Weights of a small mixture-of-experts language model, trained from scratch on English Wikipedia: a variant of SOAP for the experts.
Below are experts of layer 9 (counted from 0) of a mixture-of-experts language model. Rows are named router (the router's row for the expert), gate (a neuron's input weights, with its number), up (a neuron's input weights, with its number), down (a neuron's output weights, with its number) and show model dimensions 80-159. Each number is 128 + 32 x the weight over its row's rms, rounded and kept within 0 to 255.
After each expert's rows: a language model's description of what the expert responds to. This comes from a sample of Wikipedia text that the model never trained on.

# expert 7
router [155  96 178 109 152 160 126 116 138 143 124 146 141 185 167 126  91 130  70 146  82 110 141 109  78 125  95 171  58 106 110 132 159 197 170  97 189  86  65 188 136  98  61 140 138  96 132 193 111 112 103  76 128 111 126 151 129 144  83 154 106 125 126 119 134 123 128  88 128 116 107 150  41 117  79 101 157 141 173 146]
gate3 [215 158 115  85 113 134 131 143 167 176  92 113 132  80  95  87 151 137  49 113 101  95 125 153  82 128 147 101 104 181  99 108 153 104 104 134 129 149 176 134  71 166 122 120 101  95 159 172 125 157  72 113 127 142 131 148 107 126 161 129 163 108  71 155 155 110 122 155 149 171 166 128 113  47 123 179 124 129 108 130]
up3 [100  82 150 122 126 121 151 105 107 143 185  95 165  84  82 120 207 131 189 144  70 118 144 164 124 127 133 101 126 162  65 122 147  79  76 107 141 163 171 115 158  70 148 135 107 117 181 123  87  89 124  87 115  59 150  99 101  94  91 161 147 151 112 138  93  89 154  95  65 130 128 120 138  89 101 157 125 144 121  70]
down3 [182 148 130  68 101 123 140 119  91 145 116 139 131 118 113 145 110 192  97 132 212 139 182 118  80 133 109 187 109 155 129 126 161 128 174 132 129 145  46 153 183 150  78  91  97  77  90 147 136 141  77 105 144 119  94 178  98 114  88 142 110  92 124 109 108 134 151 117 147 129  73 100 143 135 161 111 116 190 156 153]
gate4 [ 82 129 107 158 121 134 111 117 150 127 107  88 109  86 170 156 189  86 129 103 138 144  99 134 171 135 169  98  93 170 111 124 161 177 163 171 121 114 171 180 118  81  91 128  98 136 157 132 155 163 148 143 119  76 155 124 171 142 137 101 155 130  81 104 107  28 112  83 169 145 124 124 100 118 138 170 165  97 184 137]
up4 [115 186 134 150 135 178 113 194 136 121 118 166 197 171  95 185 152 136  70 134 152 157  61 128 177  69 133  98  91 134  90 129 151 129  92  98 137 151 158 175 155 163 113 126  81 132 131 154 130  99 171  91 115 135 133 145 112 130 109 167 132 123 143 118 109 145 126 117 159  85 120 183  97 126 143 147 160 146 126 168]
down4 [122 145  84  93 140  81 176 141 198 123 104 102 127  95 147 109 126 119 112 187  84  86 136 128 176 172 132 147 157 166 207 115  88 165 154 175 110 118 124 152 130 116 145 159 148  95 152  66 146  89 130 159 167 163 135 158 146 166 136 200 128 136 147  99 158 179  59 127 117 123 106 139 124 116 116 157  43 111 121 109]
Mid-word r/e pieces. Word-internal syllables such as ro, or, le, re, often in foreign place and person names, as in Volé-ro, Stav-ro-s, Ludog-or-ets.

# expert 1
router [166 148 105 139 150 104 171 152 142 129  98 103 137 140 103 164 189 145 119 145 131 151  89 122  62 153 157 161 150 150 101 114 113 160 163  76 153 172 132 150 125 140  77 122  70  90 101  98  83  78 168 113 127  77 128 144 129 156 111 162 168 152 158  97 132 144 159  60 116 164 139 126 129 108 133 186  81 132 150  83]
gate4 [155 164 121 115 202  72 125 161 155  90  57 178 106 134 153 117 112  67 151 171 125 187 142 168 150 109 102 145 101 120 103 149 150 143 156  73 177 149  74 140 181  62 104  94 147 115 128 164 139 147 168 106 121 101 115  72 157 112 165  83 100 136 159 176  93 130 113 123 144  84  80 143  55 134 115 143 181  87 106  83]
up4 [ 91 127 123 117  88 176 133 145 112 112 158  79 120 165  73 140 127 103 147 142 161  93 103 147  82 148 113 138  54 168 167 112 161 115 139 153  91 140 111 151  82 141 176 148 103 129 110 154 108 136  91 173 103 124 124 179 195 149 175 175 158 171 177  98 150 177  87 101 110  49 146 112 153 178 179 162  77 128 106 145]
down4 [106 141 175 180 198 117 189 141 112 215 121 107  88 130 164 115 207 165 145 108 135 172  80 103 137 122 139 108 208 115  74  81 164 129 150 132 124 149  88 133  81 148 144 106 167 150 138 144  99 129 124 138 156  69 154 135 141 118 158 123 111 140 116 142 114 129 200 115 128 162 106 138 140 115 133 137 105 127  92 152]
gate5 [169  99 123  97 122 153 132 169 124 193  99 119 174 173 152 141 166  95 145 180 209  98 172 115 109 159  92 143 122 162  96 111 125  68 175 155 146 155 113 148 172 124 145 123  93  91 152 110  76 169 152 155 129 120  88 156 151  71 121  63 114 121 116 126 121 140  95 123 176 155 150 136 131  78 153 153  88 141 138 181]
up5 [116 150 116 141 133  83 176 161 144 124 175 117 169  92 127 157 149 139 130 116  80 126 108 138 187  56 150 139  91 112 153 105 157  50 173 163  73 136 146 107  99 151 101 153 141 112 144 114  92 156 157  79  98 138  89 109 168  84 128 162 170 166 114  57 137 153 127 143 123  75 148 144  90  91 156 137 130 133 145 109]
down5 [131 128  88 122 136  99 107 163 147 178  86 124  99 100 102 143 125 163 162  97 132  55 174 130 103 132 184  63 126 154  75 121 115 106 138  91 120  95  96 111 165 101 118 120 120  89 161 120 146 118 152 113 144 151 136 149 162 164 172 125 112 177 119  79  97 133  93 105 128  52 126 114 151 111 147 157  99 113  91 144]
Mid-word l/vowel fragments. Word-internal pieces, often with l, right after a word start, as in autop-il-ot, obs-ol-escence, fisc-al, ind-ust-ry.

# expert 9
router [ 45  97 102 102 135 144 117 133  85 165 105  95  68 142 156 142  77 155 143 132  85 126 138 132 159  90  92 127 128 119 132 119 112 144  72 139  54 134  75  82 110  86 139  85 133 154 150 101 135  94 159 161 122  70 142 146  90  86 140  74  60 161 163  86 135  95  84 163 111 110 147 108 197 103  97 161 127 102 141 174]
gate3 [177 119  54 153 153 114 117 138 162  98 148 122 102 122 116 175  91 136 152  84  94  99 176 105 140 112 126 119  63 224 110 156 124 146 149 189  48 119 118 157 108 127 129  90 145 181 172 123 134 112 129 139  97 115 151 103 109  93 111 153 170  89 168 132  99 127 170 129 138 175 116 174 159 129 176 153  97 118 134 137]
up3 [155 117  96  92 125 132 125 101 172 165 147 141 128 112 116 150 117 152 109 150 106 110  92 130  44 114 132 154 197 134 139 138 128 147 152 115 100 126 115 177 127  88  66 141 133 100 176  93  96 161 105  97 161 146  63 150 151 155 112 110 155 133 135 117 143 120 104 145 121  76 127 167 118  61  96  95 197 190 138 194]
down3 [128 124  79 106  84 103  83 159 121 191 146 166  86 164 133 132 129  91 120  88 126  85  94 190 181 187 129 124 101  69 140 137 113 194 156 107 113 114 148  91 117  77 186 124 169 180  83 140 144 127 148 118  88 136 183 121  78 105 128 162  61  98 139 144 116  99 134  76 144  84  98 141 122  98 123  82 110 114  83 161]
gate4 [161 126 100 126 101 151 164 104  82  93 122 112  95 159 122 136 105 116 135 144  97 130 175 162 183  78 129 174  85 136 180 149  79 155 116 166 102 186  73 171 100 140 160 209 110 180 198  86 171  83  80 195 171 157 171  68 136 174 142 109 125 134 135 104 141  97 157 120 119 109 143 119 135 143 108 142 122 161 138 116]
up4 [143 105  65 112 100 141 114 104 135 183 129 137  98 113 130 150 116 172 120  67 135  63 116 124 120 184 175 175 129 127 121 126 123  94 172 115 121 112 124 120 143 143 126 134 103 208 137 135 194 197 170 210 137 148  92 124 142 130 140 114 127 165 118  99 128 132 119  77 166 172 131 168 122  58 132 171 171 126 119 145]
down4 [ 70 155 133 137 110 150 131 113 179 138 134 217  93 106  90 171 138 143  76  82 165 108  93 105 213 132 130 134 140 175 113 148 183 167 118 109 142 131 154  73 164 121 109 120 107 147 107 147 130 114  48  92 159  96 128 141  64 144 136 133  83 137  57 144 168 170 158 149 113 119  71 186  93 137 146 151  96 174 111 154]
Function words, clause glue. Verbs, pronouns, conjunctions and adverb endings in running prose, as in is, was, that, it, but, where, been, -ly, -ing.

# expert 13
router [122  65 162 202 160 130 146 125 150  90 196 159 169 128 152 102 173 144 123 110 202 129 152 119 111 128 129  72 161 139 120 102  94 143 111 113 119 116 123  98 175  85 167 130  81 176  40 148 108 135 150  94 172 178 148 152  95 147 151 121 166  99 142 108 210 210 168 170  92 107 136 121 134 190 148 147 161 137  94 112]
gate7 [111 140 126 117 151 153 144 168 151 137 172 135 158 124 135  72 134 160 122 115 121 124 151 180 132 108 121  63 128 116 133  96 177 152  87 160 105 131 126 144 115  84 156 164  89 130 140 149 120 116 172 232 121 131 114 154  80 172 120  61 160 116 195 120 110 101 157 168 123 120 157 127 143  99 155 132  87 129 121 135]
up7 [ 90 124  77 165 182  98 119 131 153 104 106 148 156 107 124 112 151 163 168  97 180 134 161 134 131 146  80 165 167 105 150 104  53 196 157 136 141 166 141 164 107 164 187 181 126 139 115 147 120  77 154 134 103 124 115 110 125 140 114  76 156 132 136 185 139  73 139 225 145 102 114 147 128  75 157 103 128 120 140 147]
down7 [137 104 155 147 165 129 117  63 106 184 140 157  77 167 136  81 149 125 176 101  70 130  67 121 154 162 117 183  99 114 130 145 120 111 139 113 157 129 140 137 121 126 144 105 143 189 116 100 183 116 106 106 157 185 165 152 120 133 157  91 112 127 160 133  88 119 156 130  98 136 123  89 147 119 116 130 141 155  91 151]
gate8 [ 99 142 112  95 105 159  40  97 147 175 132 175 131 168 183 111 174  55 120 130 133 137 125  98 108 172 185 161  78  98 108 129 139 109 132 136 153 129 126 173 145 116 183  93 141 197 183 162  65 211  84 117 141  83 105 153 133  96 184 110 138 156 134 116 128 118 182 122 137 168 120 119 156 154 101 142 151 124 116 101]
up8 [147 118 126 126  92 135 160 160 123 116 100 125 160 125 151 148  93 171  91 139 186 148 135 127 139 111 120 139 137 154 117 118 118 162 116 138 110 158  92 124 116 146 168 127  86  37  96 105 109 114 152 148 125 154 141  98 147 157  85  88 100 178 127 156  41  71 119 118 110 136  95  92 151 102 126 130 106  87 114 127]
down8 [134  64  83 140  87 106 188 142  89 137 186 175 134 121 173 145 146 147 156 123 157 171 103 107 133  98 116 129 104 160  97 121 166 160 128 126 146 120 169 132 151 126 102 129 124 144 159 179 150 116 159 141 147 167 136  87 190 166 171  84 101 149 126 100 127 171 120  80 146 107 116 136 111  98 137  74 128  99 148 113]
Capital initial letters. Single capital letters starting proper nouns or abbreviations, often after list colons or table bars, as in N. archiphen, C-raiova, M-aryland.

# expert 16
router [178 162 125 132 165  85 128 102 136 163  76 107 105 113  78 137 150 128 142  81 207 130 191 148  80 152 200  62 100 167 146 196  91 152  86  65  77 139 123 174 125 108 144 160  84  72  70 168 165 151 141 138 150 175 136 130 137  82 177 115 125 161 142 181 112 176 105  94 124 181 132 127  99 101 165 124 133  94 152 113]
gate1 [142 103 148 133 137  92  88 113  86  73 123 104 153  85 194 123  97 133 132 107 142 149 192 156 189 106 153 145 110 108 143 155 117 148 115 196 131  75 110 152 101 103 159 162  88 161 159 115 108 160 126 199 158 106 156 170 171  94  93 115 106 141 104  98 138 115  89  98 119 136  54 183 115  90 209 141  65 157  97 174]
up1 [125  78 124 150   6 135 108 124 107 162 198 153  89 134  51 190 196 118 170 141  86 160 162 151 138 138 151 121 106  98 152 139 141 148 134 145  98 133 158 124 122 100  85 105 127 163 128 190 102 174 168 135 117 162 132 164 212  98  98 123 121 126 145 119 109 177  88 135  71 198 154 154 189 160 132  61  72 132 136 141]
down1 [118  84 164  49 123 115 124 129 151 157 112  93 202 138 133  99 124  83 116 169  66 109 107 117 148 105  94  97 136 136  77 107 121 178 118 180 138 226 116  51 183  83 149 197  96 102 104  90 177 149  98 111 134 141 134 122  93 192 140 171 108  96  96 165  73 142  92 111 148 135 127 138 104  78  77 129 146 137 141 169]
gate2 [162  95  95 168 102 158 172 133 120  57 140  73 127 115 127 111 109 160 106 143 165  69 153 145 120 138 148 117  89  47 123 173 136  29 193 106 139 137  85 190 135 163 117 157 175 126 149 162 137  84 185 115 170 134 117  80 186 109 107  91 136  72 107 150 175  81 166 144  67 113 145 110  70 123 105  90 122 157 138  91]
up2 [145  88 186 160 121 124 173  80 135  89 122 111  81 122 124 152 190 218 114 103 138 164 128 100 182  94 108 171 115  76 103 158  86  80 115 130 147  94 124 155 152 129 136 107 133  91  78 143 149 104 185 169 138 157 226 132 148 142 125  65 134 116  89 206  78 103 125 100  98  70 140 137  91 151 146 179  90 166 169 111]
down2 [135 128 172 111  94 140 163  88 119  82  90 140 137  88  52 132  97  96 125 159 122 152  98 139 146 139 149 147 158 111 153  93 139 110 115 114 155 132 164 191 142 103 100 125 126  70  68 117 140 147  81 188 131 131 142 123  95 221 100 102 149 150 116 134 156  53  97 164 165  99 159  57 153 113 105 148 170 131 153 107]
Mid-word letter pieces. Short consonant or vowel pieces in the middle of ordinary English words, like f-ac-ing, war-b-ler, Q-u-arter, Unk-n-own.

# expert 22
router [118 170 137 153 126 110 154  93 139 153  93  87 128  81 104  70 153 121 150 123 102  99 112 162 216 148 129 132 119  77  98 144  84 126 144 104 179 104 192 130 159 124 174 174 183  39 144  81  96 136  87 100 160 133  96 168 124 107 166 108  87 105 127 125 117 120 141 133 151 131  93 157  91  90 161 175 110 159 110  69]
gate0 [119 140 155 151 148  68 115 161 110 145  79  97 167 129 168 138  87 109 206  85 234 198 114 176 102 183 114 156 121 102 127  82 102 161 108 163 149 161 151 147 170 151 108 138 160 115  92 134  78 105  83  96 134 166  85 105 126 138 156 138 203 153  80 132 111 102 103 175 162 151 158 127  99 162 135 156 151  81 146 113]
up0 [108 115 218 150 185 126 130 142 123  96  29 118 151 118 152 120 130 110 167 149 144 126 118 162 140 127 161 140 126 179  95 111 127 152 105 142  95 170 127 102 114 198 155 121 142 164  96  78 104 134 115 143 177 142 118 152 184 157 174 109 192  72 125 135 140 144  57  94 137 155 158 159 128 126 125 176  96 128 150  83]
down0 [100 146 128  72 166 135 134 131 126 123 159 120  97 197 116 129 131 148 137 109  83 134 105 163 113 127 188 161 125 122 143 147 188 142 140 217  96  62 157 128 113 132 129 131 123 155 224 150 151 138 159  92 157 168  81 104 118 154 101 128 118  83 127 156  78  99 164 160 174 115 159 134 209 113 156 116 151  86 171 144]
gate1 [133 122 174 126  44 101 148 116  87 117  93 121 134 128  85 119 148 148 166 136  94  94  73 138  86 136 173 104  93  89  31  84  84 110  96 119 114 114 151  70 119 107 115 170 149  60 119 141  90 101 117 106 145 163 117  79 129  88 138 143 100  79 112 109 118 139 111 110 156 115 106  72 125 114 120 130 130 117  92 182]
up1 [ 57 131 163  92 159 153 137 142 154 153  89 114 141 148 131 136 148 109 133 157 172 137  82  83 145  68 164 132 130 133 154 111 119 198 117  72 119 176 123 142 129  82 145 175 145 127 111 123 105 149 143 151 109 131 144 158 113 145 103 130 132 105 121 169 198 136 110 111 136  98 157  75  95 105 162 137 104 137 112 139]
down1 [124  77 189 135  62 116 172 153  91 147 160 112 133 102 142 151 110 145 125 173 131 119 115 142  94 151 105  89 150 150 165 148 198 159 104 148  93 170 195  82 154 119 180 115 161  99 128  96 137 202 127  97 121  88 121  96 122  96 111 107 124 134 109 123 134 101 123  51 112  83  86 126  96  96 126 140 151  95  99  92]
V and suffix pieces. Word-internal v and endings such as as, us, er, ess, often in Indian names and words like tele-v-ision, Jee-v-a.

# expert 14
router [144 110 115  62 136 139 141 120 154 129  94 124 113  74  85 143 150 139  89 143 120 109 142 181 155 145 116 109 177  77  84 125  92 133 132 128  82 147 106 156  85 154  76 171 155 107  86 128 142 128  80 216 109 117 158 147 171 109  65 175 147 120  88 106 136 113 163 115 143 134 119 138 110 160 146 151 141 120 124 136]
gate8 [134 135 148 124 157 117 182  73 115  94  75 139 130 156  97 109 101 126 166 102  96 166 177 103  82 108 147 169 182 161 111 188 115 104 112 139 183 165 176 163 138 136  77 160 132 150 118  93 180  89 184 200 105 170 127 146 136  75 102 132 111 120 145  91  81  93  88 177 145  88 123 130 138 117  97 104 169 145 143 158]
up8 [133 102 130 116 111  93 117 157 138 128 132 172 129 162 155 177 165 111 132 109 160  72 139 167 132 171 174 155 103  94 177 136  91 141 145 212 163 103  78 127 159 143 154 124  98  48 145 139 176 108 148 170 138 148 158  98 188 157  98  86 206 100 142 137 100 131 121 124 117  98 119 117 167  87 122 148 124  78 150 125]
down8 [119 119 140 156 148 198 137 135  84  80 109 103 136 140 117 125 136 135 124 133 186 105 133 123 127 109 148 111 141 147 120 123 122 107 112 129 134  96 143 162 101 120 162 136 127 102  89 183 114 146 123 123 171 177 141  72 176 137 105 194 138 120 170 120 134 174 117 128 112  91  93  83  90 196 114 153 167 104 125  70]
gate9 [130 134 140  78 127 152 126 138 130 110  95 147 117 111 163  97 136 155 118 106 137  79 121 133 105 106 154 159 205 157 129  90 177 131 133 187  72  99  84 123 101 165 133 173 182  81 118 124 117 181 141 194 165 106 238 106 180  96 169 145 170  94  88 118 170 139 151  80 126 179  78 198 125 137  78 177 106 140  91 108]
up9 [126 105  79 155 131 119  82 102 124 112 115 108 156 137  98 200  82 153 135  97  89 125 163  98 103 107  73  89  89 120 188  94 160 184 112  62 124 130 131  76 170  72 122 153 115 192 148 100 101 117  68  99 119  92 101  74 129 138  72  99  94 124 164 148  92 177 136  94  97  93 184  89 155  85 140 130 142 132 186 157]
down9 [145 103 157 162 136 177 152 131  83 157 115 106 152 124 191  95 109 132 112  70 150 157 166 143 162  73  97 102 102 163 107 180 123  89 112 157 110 119  83 115 118 108 147 121  80 170 135  99 107 176 105 165 134 187 157 163 174 106 112 182  99  90 118 113 199  53 152 149  50 101 138  84 126 152 164 109  66 149  94 184]
Foreign-name syllables. Middle syllables and accented vowels inside foreign personal and place names, like K-ad-irov, Bud-ap-est, á, é, ó.

# expert 23
router [128 107 139 133 172 185 127  96 142 112 105 165  98 122 218  94 163 192 131 173 147 155 123 155 183 142  93 130 123 129 144  84 143  86 168 180 124  92 232 165 116 170 147 111  99 174 145 172 180 119  88 137 108 109 136 119 111 133 188 134 143 144 113 164  77 130 146 150  99 146  94 118 146 112 188 106  89 118 140 159]
gate3 [134 113 226 153 114 148 104 190 104 141 107  95  75 115 183 180 130  94 151 104 186 140 134 123 132  65 187  75 122 162 134  98 122 154 115 208 131  78 159 172  92 152 131 185 133 152 101 164  96 197 119 111  56 128 122 132 138 121 126 128 117 173  94 168 143  86 160  96  88 118 133 131  98 113 129 143 105 136 122 154]
up3 [151 166  65 182 184 143 127 118 171 155 118 137 129 115 165 192 109 135  78 136 131 142 159  81 126 113  76 100 110 164 108 123 148 148 150 102 135 146 117  68 100 160  87  69  85  86 167 120 109 106 123  90 176 119 130 123  83 144  80 105 148 126 153 153 128 105 106 167 159 132  95 155 157  96 136 100 202 144  22 106]
down3 [110  86 186 149 125 129 114 158 136 147 138 192 117 181  71 144 100 179  98 144 151 116  92 171 118 144 156 122 161 139 143 133 134 127 181 159 153 109 133 147 121 119 126 158 155  75 132  91 154 154  85 132 115 137 116 152 100 112 186 131 180 144 122 130 173 125 159  98 149 106 150 212 132 162  83 117 142 133 215 128]
gate4 [136 115 123 139 114 126 141 116 131 110 199  68 122 152 121 149 122 133 130 139 123  85 132 133 177 138 115 140 173 159 160  99  94  99 160 139 134 118 100 191 119 136 162  99 192 122 189 129 102 142 160 129 106 104 150 152 170 126 114 146 169  79 128 131  95 153 152  95 116 124 153 112 123 116  95  80  79 150  71 126]
up4 [105 160 124 142 101 131 203  63 105 179 165 135 111 116  99  73 160  52 144 136  92 114 128  90  85  93 140 158  87 141 116 107  97 126 128 108 132  77 139  78 133 128 136 125 101 151 145 156 143 139 143 143 199 126 106 129  91 107 167 125 118  83 130 110 131  94  83  98 156 143 101 130 138 113  97 139 160  97  92 124]
down4 [128  84 111 165 116 147 168 163 132  62 108 119 131 119 159 115 143 142 155 146 126 149 126 133 146  76 139 109  53 135 123 132 101 110 126  95 116 185  95 149 102 139  82 124 100 126 110 127 145 221 159 129  90  89  66 133 120 127 176 109 193 122 146  95 135 121 122 166 156 201 128 148 146 107 147 154 115 106  57 170]
Ordinal suffixes. Ordinal endings and words after numbers, as in 12th, 21st, second, first, plus direction pieces like west, East-lea.

# expert 18
router [131 118 142 116  91 111 115 201 135 115 187 134 106 169 127 107 100 114 128 123  90 125  84 135 206 108 146 161 128 164 166 131 120  88 105  96 133 157  63 143 125 134 183 113 142 111 127  90 208 118 101 153 138 181 134 129  84  93 125 123 218  93 134 133 145 110 128  91  46 130 102 140  89 139 117 120  97 168  84 168]
gate0 [157 148 122 128  98 109 121 152 140 105 178 157 170  69 123 152 121  76 100 131 132 142  82 119  56 133 136  95  84 151 132  40 154  72 116 158 155 133 150 101 131 112  83 128 167 144 113  89 136 112 170 105 108 110 121 140 109 107 138 131  91  87 118 154 158 163 126 133  93 199 116 125 177 151 174 188  69  99 143 100]
up0 [138 156  90 173 119 107 103 158 156 149  99  79 155 199 118 137 175 137 114 146  85 111 143 144 135 153  77 141 109 125 120 137 131 179 214 138 130 111  54 181 135 130  88  69 141 119  89 107 131 178 119 146 141 119 109  96  76 145 162 133  87 124 144 123  91 155 131 135 153 119 166 195  83 113 105 105  96 178 156 128]
down0 [129 175  99 106  62 183 189 204 137 103 111 111 132  79 109 136  64 199 109 119 125 141 110 192 103 148 129  97 104 140  88 141  97 116 186 121 104 161  94 107 150  71  81 112 127 156 116 136 144  91 186 114  83  81 183 127 155 136 119  86 111 104  82  87  93 148 129 164 145 155 149  69 187 223  82 123 189 164 122 129]
gate1 [ 94 125 109 139  94 176 135 145 123 187 168 155 144  95  71 148 151 142 123 157 134 153 115 105 165 141  69 136 115 140 142 170 141 174 139 131 144 145 115 136 151 127 101 153  93 102 115 133 164  94 116 178  27 170 137 158  81  77 135 157 145 132 158 140 101  80 166 136 125 105 130 158 126 118  96 121 130  66 122 166]
up1 [196 130 163 165 119 152 124  93 113 144  97 158 197 115 129 132 154 115  83  88 107 130  97 143 150 107  65 174 138 125 176 166 167  81 120 104 139 116 129 138  62 140  94 106 146 101 142 142  99 106 170 129 117  37 147 113 128 123 122  96 123 158 117 125  95 190 170 163 157 122  68 138  67 156 152 100 166 119 145 170]
down1 [122  98 109 123 141 185 181 122 167  93 136 167  95 139 124 143  83 137 164 138 100 167 139 173  96 168 148  52 118  98 164 170 170 130 156 170 148 134 133 160 149 145 172 125 172 144 179 128 129 104 101 132 187 142  73 132  90 161 184 161 152 100 145 155 108  72 103 161 116 130 130 111  99  71 101  41 110  82 153  98]
Non-Latin scripts, infobox labels. Byte pieces of Thai, Devanagari, Tibetan, Chinese scripts, plus infobox field words like name, career, history.

# expert 11
router [ 94 140 126 100  94 102  88  61  87 100 180 166 175  78 170 139 108  54 158  97  85 183 103 133 147  90 144 207 138 140 131 109 160  91 143 173  91  94 179  82 142 122  97 131 127 151 164 135 100  87 153 163 135 107  89 106 172 143  98 170 115 170 119 106 154 119  91 130 130 107 126 137 148 167 147 108 110  91 157  82]
gate7 [130 137 113  78 127 114 194 142 108 117  74  90 150 170 109 113 144  84 129 140 167  40 104 175 128 127 102 103 119 164 146 175 103  95 122  57  76 165 124 101 105 100 146 138 171  86 141 140 114  94 131 135  95 123 114 156 166 195 151 139 159 165 155 111 128 136 103 110 135  68 128 194 164 160 176 142  96 188 134 142]
up7 [118  98  91 158 147 165  93 102 145 152  95 163 135 136 140 108 123 169 162 143  88 159 134 114  82  96 114 143 156 108 111 170 118 112 126 140 145 173 126 165 185 133 152 150 168 112 169 129 112 104 169 108 137 170 132 189 128 163 129 106 113 132  83 176  86 160 197 121 126  93 163 161 175  50 130 168  90  74  91 133]
down7 [167 129 100 117  95 154 123  61 172 133 138 133 101 152  80 158 115 150  65 118 169 134 111 169 144 143  84 125 133  90 105 152 138  88 134 146  88  86 111 113 112 158 169 137 123  91 102 145 103 143 149 191 152 122  80  40 151 155 125 112 111 112 157  79 111 112 171 146 125 112 124 149 147 116 157 170 169 125 145 134]
gate8 [136 135 113 100 167 154  81 131  59 111 176 115 105 143 107 121 131 129  71  92 169 120 190  91 123 118  80 117 130 138  94  47 151 142 142 122  99 117 105 206 151 143 126 158 137 161 159 116  54 108 136 141 125  64 121 146  64 115 157 164 125 121 188 109  68 103  90 140 112 131  16 138  74 119  65 149 140  96  87 134]
up8 [116 136 134 107 140 111 177 189 131 169 124 138 112 148 118 168 172 151 114 164 155  87 124 172 204 113 137 142 124 139 136 124 119 164 101  98 136 151 130  98 149 140 157  82  93 144 168 101 158 148 161 128 141 132  86 170 132 164 184 142 153 177 147  87 123 114 135 123 158 140 101 103 128 123 136 136  70 104 112 151]
down8 [121 142 159 106 136 109 156 115 130 148 109 126  85 107  99  88 154 122 176 101  80 170 130 119 128 155 154  93  98  83 166 140  73 186 150 131 109 130 146 103 161 164 103  63 112 125  79 174 152 140 104  37 124 158 140 152 109 124 182 105  88  91  89 171 135  86 180 118 113 157 176 184 117 113 210 173 129 159 175 121]
Prepositions. Prepositions after nouns or participles, chiefly of, also in, to, by, from, into, as in commander-in-chief of, Date of birth.

# expert 20
router [148 165 149 133  72 121 108 175  76  86 147 131 121 140 152 123  79 135 118 105  68 161 142  98 102 113 102  44  66  88 148 142 154  90 110 183  73 224 113 111 126 119 143 134 185 103 142 133 172 200 137 130 127 167 147  97 129 144 105 127  75 156 140 115 135 108 119 200 143  97 123  89 125 115 172 133 145  95 140 147]
gate1 [132 118 127 113 134 179  20 132 190 106 168 115 116 205  95 136 203 138 104 142 157 136 128 154 139 137 142 152 102 138 140 121  56  81 163 146 103 116 122 141 113 147 148 155 179 119  93  70 123 155 163  86 131 120 138 135 130 112 141 143 134 126 122 130  93  76 100 147 188 122 111 125 124  84  88 135  66 126 144 122]
up1 [ 63  99 115 133 122 119  90 115  96 114 107 158 144 160 105 132 154 135 128 132 157 159 165 180 116 141 147 127 143 108 153  96 193 146 107 142 152 166 154  99 162 167  95 135 150 101 172 135 119 140 106 150 188 115  34  92 166 135 142  91  72 198  65 104  89 158 112 171 154 163 145 119  88 106  97 138  93 115 190 125]
down1 [162 121 121 149 136  86 146 147 102 129 123  96 132 184 123 150  84 131 155 148  95  98 142 136 106 150  98 133 109  96  96 177 118 165  77  61 136 156 103 149 128  76 105 107 174 112 157 124  77  58  32 147 196 144 135 111 138 142 125 127 149  29 132 202  98 175 176  92 146 132 138 203 199  76 106 136 138 122 116  82]
gate2 [142 143 130 173 136 145 173 108 133 100  98 133 122  89  82 140 120 122 135 103 152 158 130 146 111  87  63 119 168 108 136 162 139 112 111  75 113 121  88 139 233 120  81 105 138 152 149 110 126  98 109  97 173 172 177 106 140 112 126 103 149 118 133 101 149 101 168 148  91 169 152 115 133 130 165  86 131 133  61 145]
up2 [133 127  79  81 141 165 113 142 140 123 149 110  88 128 120 160 125 136  61 114  82 194 180  90 117 138 152 157 147  97 130 113  74 167 156 131  21 141 129 118 129  65 164  74 136 122 162  67  65 194 129 131 135 160 116 113 105 124 123 142 149 142 157 120 164 157 145 109 148 134 131  98 135 119  71  74 166  85 150 105]
down2 [151  89 131  91 124 165 171 136 128 129 129 161 175 105 138 102 138 148 152 130 119 109 145 137 182 146 137  49  86 123 151 126 168 113 138 157  57 106 158  93 132 104 117 181 129  95 108  98 128  93 133 127 101 131 186  87 173 126 115 146 133 128  73 160 172 156  73 140 163 127 161 197 149 110  57 101 122 104 160 152]
Commas and colons. Punctuation ending a clause or label, mostly commas and colons as in infobox fields State: and Money finishes:.

# expert 3
router [ 44  86  90 129 146 104 111 147 139 116 121 142 139 179 102 109 128 129 200  98 129 126 147 175 105 165 139 104 179  87  99 195  92 149 114 147 143 110  37 106 120 112 150 151 155 135 141 161  94  53 156  88  87 101 110 122 101 181 133  97 109 116 167 137 105 161 111 188  89 124 113  61 134 120 181 144 114 151  72 143]
gate3 [163  74 158  78 128  93  46 180 142 188  70 112 135 146 140 100 112  65 176  57 144 101 183 169  77 102 171 110 175 148 109 122 103 161 156 118 140 149 195  94 134 118 152 172 136 125 138 145  86 140  96 126 125 120 143 164  68 121  61 159  84 187  84  87 136 168 158 146 162 135 121 129 126 165 133 152 142  70  95 109]
up3 [181 168 143 142  97 108  94 106 156 118 168  55 111  96 134 126 127 138 119 133 165 132  83 131 127  72 114 151  85 128 173 145 159 137 116 138 140 108  95 134  80  90  91 139 154 180 177 136 160  73 147 146 179  87  95  79 132 131 107 129 122 126 155  78 141 166 100 126 147 106 121 133 207 108 161  83 165 165 160 125]
down3 [ 84 163  78 148 147 155 136  73 138 147 125 125  65 188  85 146 198 143  69  95  85 109 153 144 179 115  92 116 104 105 127 174  87 104 152 102  92 140  99 166 121 119  93 170 166 208  92 125 182  86 109 130 130 121 153 138 127 126 126 151 176 142 121 151 110 183  62 121  88 138  93 114 137  65 106 153 124 200 160 178]
gate4 [184 155 150 140 104 121 140 170 163 109 139 114 113 144 182 112 157  87 155 161 143  60 112 155 103 107 107  88 105 122 117 154 126 102 131 134 118  97  51 115 127 149  82  60  80  92 138 107 141 104  89 110 175 151 132 144  69 178 138 123 150  88 139 120  85  91 121  73 134 121 175 141 103 189  87 132 112 170  33 140]
up4 [174 123  94 152 131 113 141 136 130 125 101 169 113 139 200 188 167 121 111 121 134 127 135 157 162 191 121  82 111 165 105  76 169  91 167 122 137  98 181 142 157 139 173 112 144 154 126 162 120 160  97 104 128 138 104 116 142 150 111 160 116  88 166 117 164 103 151  83 140 163  82 106 187 182  95 148 160 150 116 126]
down4 [135 101 124 130 129 173 104 100 127 127 124 128 201 135 123 146 107 113 163 161 114 120 135  68 126  79  67  86 136 195 103 129  94 210  78 175 119 106 134 127 170  95 161 153  81 125  90 149 121 128 179 160 121 171 143 159 130 163 191 150 148 116  91  69 151 118 140 111  93 166 117 145  79 133 160 133  98 108 104 140]
Plural and -s endings. Word-final suffixes, chiefly plural s, es, ers, ies, ations, and s inside names, as in Bot-s-wana, deaths, Notes, Chinese.